python train.py --activation="swiglu" --router_score="softmax" --vocab_size=4096 --norm_place="pre" --norm_eps=1e-06 --batch_tokens=131072
Below are experts of layer 2 (counted from 0) of a mixture-of-experts language model. Rows are named router (the router's row for the expert), gate (a neuron's input weights, with its number), up (a neuron's input weights, with its number), down (a neuron's output weights, with its number) and show model dimensions 0-127. Each number is 128 + 32 x the weight over its row's rms, rounded and kept within 0 to 255. Numbers have three digits each.
After each expert's rows: "comes after" lists some tokens at least twice as common just before its tokens as in all text. This comes from a sample of Wikipedia text that the model never trained on. Tokens count by the router's weight.

# expert 19
router:108122127117175126167102135150167143073073117119085102143162158117134141148136110109148077149081060159120167117150170185103145142129159163127136182137130126142162082107137122102082155138140080142163167179147121133145114061121159138103090173108137122105130136097154070072086108169077183111134145143140198092200102107075175163122111151188066108098127151146169136076106140060115108139103
gate1:160082200048165093135118093111140158082071132141128131138087046145101163099111112123175122103092152107107141081119113116139070121090141179127108103045147118131163138110049171112115144156085119086093107127172150175158128165146096105115138147145063139153096141123155095078169095113115096143209158106127113149130139137129171112097128100072142117128110115080149084145091168093120124101103
up1:134143103130142137097093148137131137178091155086070120124152111149101075142135108178111103154184136153163165085161135142071185130117116127082143171151140097159097115151160149113110164147066114120090141155092076127148120064087122072100123087135138080143104082155040152193080143103078112088171060162095153177100116133143143068171105074148116120109166098133084138113131122155123094099107
down1:126104084179140129124114072113119149070138088144085184156099139134189098169155112135162124148106088127106134095073115126130087045167180122153137071116199134120107127119108232106139149117122124102134074069167181136152117090102174145127113139122145164099102128085180176124133126109077152143117148082092076105138130144150169159091121105126096131171086124154143077141176150079128166146149
gate2:096126114042160143136069044117137128088093145062126100143145073115142195165190104169141107168108112109112087079158112160147145125103139122105097144135181128104132184157104089148188152138142139069099170154130134145178063083122117105178087097143108143069079159153123110147125105116114083119084131087141143131150119123105108100174136115119107127147158128133167139194119123155157108163201
up2:117105122093100105153111081180066124050135144147143112096092105146108122092157122094076088146138097178103138139171126084131121184138132130110116105057066098091039105155167078141105088135107067127114103138071148129149155088101178129096125118110084063098121143108136114096171074161161125146117159095133205108096108118205149072131130138113126139122095152123100091106113158107140121111094
down2:120188144125127155121116027106143100065131138126073188046158086163149128165103100149113097159116103179161085148147062099154136127092114128135134143129131169020148145136107136110131122112119083123138157113145111136114092142105158167170094059122157174122137166106145146137113159120117089120099136155140176145169170074115081167135126130113103138167098116149136126206070132143101094155165
comes after: ".", "1", "3", "2", ",", "0"

# expert 22
router:113119089138142086165156099173171137099124125113067101180082172116102181104113054081043112161090132103135149082170132119128148069138172129150120181158186201132122117143181100089090179131160091121155120159147128122171114105101153097162092130140146095118115086072131170112099143143105165095183104116128109115145109143089160090082113192174144136101110151168138191125103151118108133146127
gate1:110128176090085079169140120116125141114146117149140158145133112127142152130144107135224156074071105109060095092123144115187121150122150135092088132102156196092092108140147114107071096116155085096127111192158137247168124092144131119134105147113102165147133091163136129173193122105129106106165146100133139142085179112104173143101184154115154087111115129123213090098143162131145126129146
up1:138157117110134130098127171103150132163119095116170132092126118102132113208072110093107114166145147151144134149168136146081224177105125112093092156124085197150138159159132112060101137120084075190108146119101117165167116104067128084126112140183141051077075101162127114135110162162126072092144101174075140177142112118097161079091115097157140161104138130133084161165138125133147098131157
down1:159165141129110124126128124131115186135181081108089161074162158141123151141140146192129100147177146129078121122107092146098152080166121107148142106150151018095133103149144150156093153098117147151121119139106186103164078140128101140156071142119123130138169138077121118044150137127172196115068147145124126121124152163095162179148139116118063116156165183162112145133171146133053141100054
gate2:105096106100142140134081117093103131101044181165142203132111074108135169165188128113108105121126107158144128129103138125156156139150141133129195169070162144157165128140107091122145117122138120132143160112125120095137140126136174107160116073179083101145120157160166192117081085110129141099110126149124117113149116055108106127126067129214128108140105101103133187200176123204072129171176
up2:136133115064130121172101175125136157127123135151104173132120170167078177099096197123157193104119092130125131124180137113150131181119170123062181151101066114135149134160168156142146136146102161107118071129113102111173129149120159185123125135123149175098109086151124128092156097129109129156154167088207128096135118101125137123064119211119144149083098200142101137193145161139199149170126
down2:099158107122118175143125110099086115112126103082179164046117072148160135133178109115118088147104157154129128146087106156103114134137118145090112145126153186098091091124135108131170127129064077104105149119096161083135120067171174122157150061126137077114111133156195142144143103079121157115091158181127119095161203070135136137148086132115138070182116110161118130132118060209086136093153
comes after: "\n", "of ", "in ", " ", ". ", "to "

# expert 3
router:093137105176156123125083087072135185106098106168124128190065102131096126094132102084166116191151097084087154111142151132117098071123157131142138135116086167131148110143161113138139168192134095175076111145121072113123132090150110072108092207091127147091127094132153128120123132124140157120097119038172121091181063144106141096159134154135106033118089105173117150107092129113121149137108
gate1:141116163149159154153131100167130194107143093182139162162093072097159131087163132078156153091055158110096134071174063136121111105141136126102114144084066170124156055077131141079172116121105128110079106151138120196186104176183118135119115199144095124168099115115182132136160168143149092120134137123086145138133154115089119115126123167087160084132140100147126088114072126088100092137092
up1:116149096187115152115116122118103138198176136139134163130176164093163121145120183143073122119128134121118188171144172119123165144121124083081108180108125086149129129127155179097099136096134154172080141116123127149171153077088094101122116108125141100082123124138117148112098130152110089150176108163037086218130188146105153087168141110138134164162174158149104140191120108147139078037162
down1:190194131115059069091122115156111139135151073104080145150089135167096170137123071071106142164144129092065112104111129163125127113161152159157122098123164150113131192120097137156157120163107139164120089114115121104156149088079162129195147124090087093195138120144132097111113129084094178163088122111182123060119133154175177160162116135123101156127091154127139084076187128107134194133137
gate2:089139074118168154138043133093106106082065115105130131132098117094151182146128135085125109113120147208110084083085092172144101140125158140125103156107159156128109184127125126101136119096132130105153147064112160095118097091188104142133094096178141149093127160171132182113106056188118125120054120115161185084120119097106137130135073091167166145153101111164118121167066131147079129104174
up2:116157126105094133235154181179083135070150130123154081108103105191081156096150144107135134094143087132113120111158149103094103139152091111085131187133106133127137154183156159156095121108092153064121139162077123133142175160100173087116148110130104106075112130212142103124196133139162109141107093142137145098107079135143107118116123120117169107106080189111055139103077136128184163162139
down2:111126138169112177122102118127137159082122093138056153121132084209139097164098145141135127145155081107186136154094127122145199161118149150142122187122172102118109139133121120150152144141080093112139173134157171169151135101113086133177062137127143138137106175096110192167085109123155098128103081207146119107038160106131094117134137091127112083181128187186159158111085084146101107164150
comes after: ".", "|", "==", "=", "===", "\n\n"

# expert 8
router:131092162125136123126121091152126164098132129124066121198140135132126149106129130125102116160159118125104143072148199149139161123167138121128193155171147181163163112132159138127073132181133105175094166179132098139134084111098148049135091153148196127073111109088174175101150064181138128164168076123150177113187112125147113103096133217123121119144141066137148133097080126104078157142112
gate1:118084169042162124099117077175159119111091133163063186141132105110119154125100140139168116069157124036080107102119168122153135139161151150119135102135116179136174142156095111061158115128116147200130163143153117184166160157115132114134119129140098108114113140106153108185167191147107118141189177156117090152118116108139158109105144178121176112154153064132139122122074153123040129143122
up1:136156084146139110126076109125143150151084134115087131160142120177155107205139138128149135148171140168183152070096146129179147109111121104090114152142127146095116134121210108105125172164124142129142161162169152110154186080071069096078118113154125062104137086152101113078085141082111070104171104169049125166177139118161181090103127151146113119152169123095129174093094113123136099069146
down1:103133114152108084159128140145164143091139129134058131171122162145113101106145130101126178177113200099127175143037150103079115069198145111193176107124169102149129150104151139115121149102140112071144089127177141160155141108122157161213069109138138114120098072132118110103122108092087128160095108173058188135147156105086112121105154084138096092157111132136160095110184131143138153175146
gate2:104115156132120179148107102071114105105094101158163103148129144123156170129066143168097113120151126137111088073114124188136157075105154137094166152121172101122166195130128158100147110151129113090148146097075163171140126120169147189175089117156125117131106123155133148133117088184110057111067085112148158092122148073137105115138067076203177144148139100133171119167094120099098121223106
up2:124111143104095107132118152209112127078138120087141102124105070127051183131112127097122139116103088142116148158184072093139103186070098139119110199101079103133121105128066152161105096143142124134128090088143085075145159131179184127091157105116117146098150079120123076131106057144214161109119173091135163132129091131180128114118101171111122132163123147110125086122161150151184091156165
down2:173175128141146165126125126088164131097127098120112172140177110136101121156112122093184073098122163169164129148098098056155149121150121119099155134125144084096150146129175100168143052104048108098140129143129200143131077141142128085143128075125139143163116093154128197146132154111103120101135048191155094125126206079167112133137194101131188098151117128184085139179103123132113117137145
comes after: "the ", "a ", "and ", "The ", "- ", "\""

# expert 18
router:107151093140149153134073024136149172080122143150116110108146121148107145103126114111146115165131113111110182114187180117167118130127141109214120174124125113126166063115146135092143226153120106135055154139096090084137116064147149084128126141109121116077129058109135167126099104140157141094120114104145122099152134162102203142156105169146089131120133082127171194136095153141086178107122
gate1:135064190069123134106175074163206107115128126127179179169128124109167154133133172172181104112121138115088106106127095181139110160089138126128097094118141151147135099138091115046207145162131117116092135126105122166066094166144098098138173146183088108146092166172093124158140131144128109141177163101146118139167160119146129121110116116094129117120095137140214183190089114109071109120128
up1:129159084146114132124098155086173135165119141135159122113130153111154062148127084067128118144154124144212208164143128160122129153127119181091150123130117120161131084147157139121136156142163134123137164183154127190128119085104097076110076097146175173088186182096067136181147084074117141146151068153058146185111161126158194063156114109079123110132163156156137139142129120134141114162132
down1:116103154114148122150127217117143155087140122149137172129126098200131168113189172089124160093124144161194201112117104038127122132152123146187144108082135164116168114150173119177114095135170130111161137133095088172154114138134160116138114110085102115117157128154102115112144085058094130137163153196086106143116145067170180133139094119077148127140143170132078155115097107147115156124207
gate2:057140155112135127056197119091152108122158121079129142125121128101134148178045145121129172133113127149071136054161036162096180120093129147085125150150135150098127148162115155090140157083121122140140096083123093126131094121179145119117079117145104122121140101131140130117139028140135154109056102112116082116106114138098122110132134087084155137128125130159210085207095140124110114129171
up2:129119093114190086175106160153045117154165128078144071118114119137106109123155154130120175133116146137067117114166112114092106086088091124075105172170105101130121113170166160150139087153075102126127132112133102159141152169156113153118119156152097222131082106127156132087156124163092122122185104110168199118071112164102161118126152097058170127136137091119079059125148106160183103167123
down2:150160131124134177173107139145148138151173125150139114105214122112075103158107095155087086127097133173178131163117120083130151141106120172149142188137135105087109112148075151119135106208104071097110140111097115173080098129128190169121101028181105144152108096130118147152068139117179133058113112166118099101106120083098083105121153138114139161158140121112112181143145099140068179120171
comes after: "|", ".", ", ", "==", ")", "==="

# expert 13
router:097128095125157106125083083146191095100154212138147110132099130107156175085115087138092160128088087099126157114161144136164149132149170101122134185154214166104170129096125181137070107126167153134108159141056096061148121098121141125156083150121121094153096113129142130087118090152100118089143160087206184098121126120106151114102050175156102118094105127081144156127092115097089154165137
gate1:135094139058124123128146089125146114084089160145115133126097087146157199093101128133153154103084156131097134131153141139112120135062166135126108125106134141152121100138080149130145097138169158100123155126127072154165125134138119117146072193117090177120078134111166185180136179165142100146169187109110133211098093158097098096100119067099202118125149124133193156158080143079039101154140
up1:102187164127112156095103166087128133180075126119085094122141147158098142178114136124167124159131110148178138137151164136122128130099098139109110123136055092141188126125136093082116180144093125179134173148135123111098106083050072076072132135105121100082133106108102149192109121110096108136136143145063087197150186166128184058149168077125122155113141148134142140186143153151114071087110
down1:104101109137100114157119174145122123122161142110078108156126161188137084138159143131192146171159110056076151115080089129109114140181124141174159162149195173159080176150135147152126129090134130111101124091112115146200156108129130192208150148092134118134122161125149112120097054097130113123132146141073138039126153075122121117159047091141120148156120173154166109121177133140159179130115
gate2:134125109076109160090082131096141135080123126103189111158109116112174225113116138150165180140164120128103131087144114153172143106134087131150091132131163116099176152132110153157034125119113154082151193139103130109150100092098143140155093109187085142085104171191156138105103104139098106099106163129173173079106133063118156150164053103140136177131098070140120139119113129169099120152188
up2:166119103117128133183137148102124181100117078159157099080101104179079144138127158179111135134089126138158179144192138146114109150106134106127132180099116128140122166100150151171204120146149115129091142071148076165146167098174173132103126037133105141098140085091100156115187152142238100115151114078180192099134118099160122108108124156073166127140131163107106121183121112118137144136159
down2:137129115117108122049123110104112141111111096092052161113132132145110146117117147103156108148184075136137151137092062108166144094137127145131076162152118131059113131113140115136119091136087138120181124105174177154151114115140108093161063185105165126149082151119125117222110091108112160119159070221121088147106179091146085155072128100109131146161097152162110109185155065161125104162136
comes after: "the ", "and ", "a ", "of ", "to ", "The "

# expert 10
router:100129112136145070183162120153153169085087143123141099149120180140145154070132059121086113194127120129109184072207152117156164090131099112182163180141162134109138108135162148058072187159118107093116122161146081105154086119125150106143140151149201087150093106091122075126097138131172193084175114091157128147132122115125125109120096176172128095133144106158118170095087131097115133157127
gate1:168063120171075107139097101167146134107114158153129148172095111121174130089111119133130101088120115082111144143194148151202144100113153160138087104083138123125091111125079123070122146105037120112125113123141089146125146128212141062172157098121145134186086090138094123119086154185065123090129147145160113118172098131089161114154129080122157107077110115160163089117121150078111091110061
up1:162175045149129099157099098160146164151155157143145129103154102117113107127105147108097112159170068096161143142137148095126170114093158105159090128096124132118123027101128141123125143123137089156085154177086097134119147067089178127096117083118107105126121121136067137118121121121084037123137100149070099226157167142173154134124102123110098111153154056130147164121132156184162102081113
down1:159125089158074078113120099107168147078145098090094138119087147135161138150145109140132106128139198164085108051103137125096097150147144119138183134129188125076136137101123145115132121161121112127116115129145162106186086185103082128217134152131123143200106082110180148110131066130148175115097153188107135146106187139104127175132124160131095117127138152176099108158151096114058215089145
gate2:097161115115191153120128112101142194093102126093134111129145095085119177160118117096087168097097110129113135119093136155129135078114139169082146137081198114127158143160114129198093114111078048135089162094136141116121115062111135162141152145165073120098142138187121119113147115146122068123131083087148068108123176129089123131137062095183115148159087131131101159216125068146102089172125
up2:119129114114121119138105083145103114085170172093175103086113109098132155130162216131157115133068157134152134181154180137149127137103081149153182211100143166159135152128130139155146088169139125103103109113139172130139190085101159211104155134147099167136147081108149176124122106131129090190178099137158128121123133175197152135051129156123168146118070119103122165163136134083181162089121
down2:116171157123104152108088173150143167136122134135147117114120103137072094094087114154113089143163135152130150129067111100194142101108116174087132144073157068102122126171133108091153112122113100096187159082132186148131172109124141139158106124082166106155095158144166175117195129202154141125103137113141095071100148089066143167093164114082134088134139077163100177174126104165041141174104
comes after: "\n", " ", ") ", "0 ", "1 ", ")"